Weights of a small mixture-of-experts language model, trained from scratch on English Wikipedia: a sigmoid router, 410M tokens.
Below are experts of layer 3 (counted from 0) of a mixture-of-experts language model. Rows are named up (a neuron's input weights, with its number) and show model dimensions 0-127. Each number is 128 + 32 x the weight over its row's rms, rounded and kept within 0 to 255. Numbers have three digits each.
Before each expert's rows: a language model's description of what the expert responds to; "gets" lists some tokens that make up at least twice as much of what it gets as of all text. This comes from a sample of Wikipedia text that the model never trained on. Tokens count by the router's weight.

# expert 49
Description: Short stems before suffixes. Short pieces like en, ter, over, high, under that begin or continue a longer word, e.g. elev-en-th, O-ther, under-going, High-boy.
gets: "en", "ter", "on", "over", "ten", "fer"
up3:097112143103123144145092211110093173170110151095185119090151063169102146065132168127158164154141115144116145103150125195109114104108136104109175138104147135115124044155088102119183144140145135091112144091146087169121116092161169101130136116132117194096111143162063114114149130129139156086129143157124060098168179167119148141171113144130131072118145058108186117152127110080154105193081
up4:162099151095129147194127091143114086074073152106146131117100135107147126124170113127135145095091144124161078090100205125090130134189141101137105086128186150137209124148159126121158171108177102166138134148155070110093140168158122192081148176132103136194147116117121101108075156125190050171098104093172126114104122166104060104109160147150107164120149115157120142158103134087114170145096

# expert 3
Description: Opening parenthesis. Opening parentheses after names or titles, introducing birth years, ages, dates, parties or disambiguators, e.g. (born, (aged, (TV series).
gets: "(", "N", "g", "J", "G", "["
up3:087130166115149107118044171138122167122116146121089179124124149148113115088129103165129065106114177177147152156170129111132145146149136128125162079132073178171133159145098129133089114098159097147125138100110148103176120174187218155116142091050124096073189082020086145141091122151100150114118104099128115115145102124079135089153150114115094148094120048143147134143115140150121119152142
up4:142192134123158119086158100134203118118169151120127151095165090086154160112079133085144170116084141127090161140163209111133123159204121116135079135189144109141132138153095062108152136176083112104106163153121118079157116120156177120144159093113178111083118140173139071066118154127104137112138087126146159088095143073166165153053131128119125098149156133122072164121089141159162088089108

# expert 33
Description: Ch/Sh/Qu word pieces. Pieces such as Ch, Sh, ach, qu, Kh inside foreign names and rare words, e.g. Bachchan, Apache, Chita, adequate.
gets: "V", "Sh", "Ch", "sh", "ach", "qu"
up2:098118140169096126208086053127145110172131136163137122084106128091134130136124111147140149193156129112123179095098102091125087112129122126137121097122130105111163179121120119143170092190140148166148068129168102070120139120098095094126102145117166168060107126115117161136082182180166082147092093145176163071096144175142141127108198154120092129160088097070176120091147181099182160107109
up3:100131085149088153132115149117131114121128112183134122114188088190085116087130162104085145090153106112082114078142145144099114136072131070139103145149193178081162141148079144117113184109153151178122104181104190133133187118206128173150136146179116092126160129145148136121078122083184105192092162141173163125163182132128103140154156113145150132182151140106140106059122122123113103174088

# expert 35
Description: Mid-name syllables, South Asian/Slavic. Vowel-consonant pieces like av, ak, as, ar and openings like Jul, Bel, Raj inside foreign personal and place names, as in Kesavan, Milosavljević.
gets: "av", "ak", "as", "ar", "Car", "ep"
up3:144089068088127124143126122118099106117085099127174136139153076100115141112120150114066184133116108164106123081109129112098133108133132165182123138096111107144180134123083129119128207113186134154146086129208172115073097143198083147077092147123196113131139095130124139132065143070131111170057131194140136136114115081133048108097145145124110115163135174121117114117093071123115067099125
up4:092114125128108157118081190175108123079074174169168149173085104123161184099070138120125124122185131097098143155116130119138079148072092124108107133144100178196157120083186062122109104186068129068164109117126147085168140129175123106091149126142167155111167179121171109158120159081127128123143103101122096156120063092100112116146114148128109144134102082078116145117097108080080107078122

# expert 4
Description: Directional and verb prepositions. Prepositions after verbs or participles, mostly to, from and at, with into, against, by, as in moved to, educated at, tricked into.
gets: "to ", "from ", "at ", "with ", "against ", "attended "
up1:077115169094092159099119166143053068169151079092117104113132134111123100149144097131075091145143128108189181164111136127117136090137183146122150093148165133137108156104186145106064140135147199094151132153116135151073089074178103166129111158126136149123147113135113121090152133144097166133081184131180171205159204161090154156096140138141145175139142076079081143095139150114103154138128
up2:159119116093167147100083169154109139113130109105101066161102134087114157112150080128182199159103163139161065118043147100097143146182144176107160126105137133132146130152193134115103123166151178068179077127147116083175075150140107123111128138150117158124122164142060073166134096140112177112137123145179087121125131137140121049064117119103136151128130114155177160108160123192087164135137

# expert 60
Description: Closing brackets and quotes. Closing parentheses, quotation marks, and brackets ending an aside, plus country names before a table bar, such as China, Australia, Nigeria.
gets: ") ", "\" ", ")", "), ", "); ", "\", "
up4:120178137148135082105166146145115152066104160150117140200153122104086083095092194094083163095081164143150111170134089121146116130099140118087077134180144126094135154100143161165167134138133156144115090098128180088141149133124125061106095138189106181121161097106169123099174157114097105176104155178060164135135137141137155131117114154128117160157079164101080118157068166043160105110100
up5:197110136110147154123186128163159083149093115084101149081151141114155115147101189079090143179136152169113161124107136105035121140129128110076139120183148130128107112112129129163165073119104100129132101154124154143183147102149205205127131126119136151153145136214147121118132108105101113177131124126105126118178158146133163114087194130173062122146182098121079107112139124043133149122082

# expert 6
Description: al/an/ar/el/il endings. Word-internal pieces al, an, ar, el, il closing adjectives or nationalities, plus nouns like author, man, wife, as in nocturnal, Russian, popularization.
gets: "al", "an", "ar", "el", "il", "Al"
up3:060090121130171142116118128161099143119114127180109135085164080102147117124101075089172170168146138065083097147118142138094156089203133119137163060131120096164171137141110102095148121131148167074153146085119134148151148163145137134147175070186140169156126168110050150138203096103137122133084127136128165117122107120131114199093087110102100082114128121060110122175111084128101088141183
up4:147158112076210069114152185078123079098131147152120161067126130120173144135098099100137110163152095161140143102203120163105177182106140110142096138154136098141121201117123163147169109062082175101120133164094096096117111095091147109108062166169122157142075137100126150154088122177149114121186172185130115179113121161187120122131160127099138154147140091122159118119134147100151147116194

# expert 12
Description: Place-name suffix pieces. Word-final pieces of names, mostly places and surnames, such as ish, ton, ich, ville, burg, York, Kingdom, as in Tissington, Meshvildishvili.
gets: "ch", "p", "ish", "ton", "ich", "York"
up1:108079136111132139143103087111171138109105130105142183065169166144119138081141112091155110075110132181127168134155078143123096108140097104160203139106111151142110095103200213156159203180178142138122104175142123082134165114154108134156127097195138164148144111128087169141109105150153124138092100165157156157153166135100137198097149137115087121157129131050123165150080149127151190147152
up2:085149185154136165173120123122167117113189147135172095115161141181127108092145106151116165098100114129122135091077140099108045148097165135124130111183107141106181131160170170097165133097171128163124133120164167119150166104123138138112133138173154192114158129105132128098097129134146147134082203130099085088135106141173066090176168143165116179093118089091119127132048186162126162154202

# expert 41
Description: Short letters in foreign names. Single letters or short pieces such as u, is, z, W, Qu, Li inside Latin, Dutch or other foreign names, e.g. orientalis, Divisie, Skule.
gets: "u", "is", "z", "W", "Z", "ou"
up0:162102121132098100192089144123091149130125198192105081070157106160188109114106144161071155134159151153117148148112070205154153182141095083125141117147173134119123140103066101090143142110121094165142143122142110102109155147105110189118125102079151186107114198142139127084128133117125193074141159085070158142149111144128089185116184194130129139104165153158092110138123121118086099148133
up1:075120123131083111101061136133140162145187118118095110162141138135163130144097137150176147103084080131140150114132150061073147089124116116144061136117109118136073134115052105156127176089072085144126129140156095110073096144135154127153045120157111114072086158139185068125120096207092106131149152146118164112098108124136139157088087100178203120151076171138114173100144090138117143133128

# expert 20
Description: Final digits, y-endings. Last digit of a year or date after 201/202/195, as in 201|4, and y-type endings in names like Mur|phy, Pri|y|anka.
gets: "y", "ay", "ot", "y ", "aw", "4 "
up2:135108147098093145103098144101120140080159140120143073114096140139093154110109161186161134141089089091094158065071083107130189096167125181053064099147115127134153130154153138076144131103130140157142120118151107126112150164141121152151073089113137084090097180101123141073104152075085087085039158132088113089125132136143098098138161087070146130141111154155063152078080088111137143094143
up3:125128159119100133100127165081152161153142153121128114114162164128151141144165092080204117135109163119086163127142127125143126130111082000098159125126152103144103084146100167101129158174095102127125167114112134138096140075185201144134165142163127174105162125178120144107186094120143062155118103128161101132122137201170082089133149103145193059105158125123115142121139126097091073101150

# expert 45
Description: Ac/for word pieces. Word-start pieces like ac, for, For, Con, fr, Ac, as in acres, ace, forces, plus War after World.
gets: "ac", "for", "For", "Con", "fr", "War "
up0:130185077122114184092148164100107105176133098104133110103048145121145159126087134082164149131167106110126129123077069139064150117160096132140107104129102162129140169068152083202123121149117092139163088153084166105139107105077130171157180174103137132129113076092103107131136121200168152160111185165102110101167141145161108125129177193141117113149136161155130146134103184131081182074116
up1:106114113139138070099075100124095105168146163176134162191105154131147089101167132118128143217111138095095112090028151140100142176121178162169067138135144112090129141165106137108145142168158117122101110156128153136080134128131156160112110130151098121161110103131086121084105151145126126154138148180104078155115155077098148136102165128100119154194113151090150229087125096175094129076073

# expert 17
Description: Capitalized word-initial consonant clusters. Opening consonant-cluster pieces of capitalized names and words, such as St, Br, Dr, Gr, Fr, Sch, Air, as in Broad|cast, Fr|asier, Electr|ical.
gets: "St", "Br", "str", "Gr", "air", "Dr"
up0:117181191119108143112177110181115129106097058123102133077162121135105153096169149108106092171096144192204089123163065137097077089057123134137118155075128159143122148099140109117185120105106105151096175159089144144130176097140161127130189105099079159139163137128124094095169191128053116146090143136138121114157065148142153135161109130167143142149186167109152110077123155104128130096116
up1:129148143125158191164097106146130159169128079088078164085094128157115145137128079139100067074078126171133135131132127104123116143120161109106119115118096088089097104134084156141136161154148127132134134083132109149172107107155182148131149088095129193140117093125186186106164153100115114154108154123122168145182139180120113099117095079087150139076091176138145143107000084070148140074119

# expert 11
Description: Linking prepositions, hyphens. The prepositions with, for, by, alongside, among, featuring after a verb or noun, plus hyphens inside compounds such as two-year, semi-finals, Saxe-Meiningen.
gets: "-", "for ", "with ", "by ", "alongside ", "among "
up1:091060162209184088117161080133117144076103107098091105142175083138176104131155086134118139133086177150121104144125089146136084063116089124122066146123143140121148066201116144123158115136149183128160131118147149113099124141159122156114100098092157147145130164076179167089124165068187126169096109093137168163056122129140133101122167168135057103106143101116110132118117098182136141099148
up2:145089100112152136195138144172152171085137140114120137073139123156143079115114130088101107130046138116106132158091171117131186146168151143127103157102154125206134147082058147139143132126083109143187111120147069103153182131163151131059166062091124190166140100132132174112111115141131061114098095096104149093102163152131163119103176131176136108145184092137140097135161147160073116177147

# expert 42
Description: Capitalized opening syllables. Opening pieces of names and capitalized words after punctuation or table bars, such as Mar, Par, An, Bar, as in Paraguayan, Manufactory, Erfurt.
gets: "Mar", "Par", "An", "Ar", "par", "Man"
up1:137091185117179138169175115170129135086149148101156106087123117178080105161068121093147106162148127121170133147158092138139137110075137070076070197079122154146105113103124097091177120167113126109082114094154116129096142102136177078105157131177116076202150167138155141112094158112149185094154117087099130134086092150086120144142159190146111113135135123086168162115084143109142125210155
up2:108108188149166145082175060147089129158124123102102091168080072117122148127158141093102153097101157089162143063196150104119123124129112128058163122132104122085075176100091076130130148124172086143058114101122106160112147112129105163149097111146171138061103160119089140111155094158171167146068130150108076124100124120080147142116134117188109153155114177146104189168091165111151132109082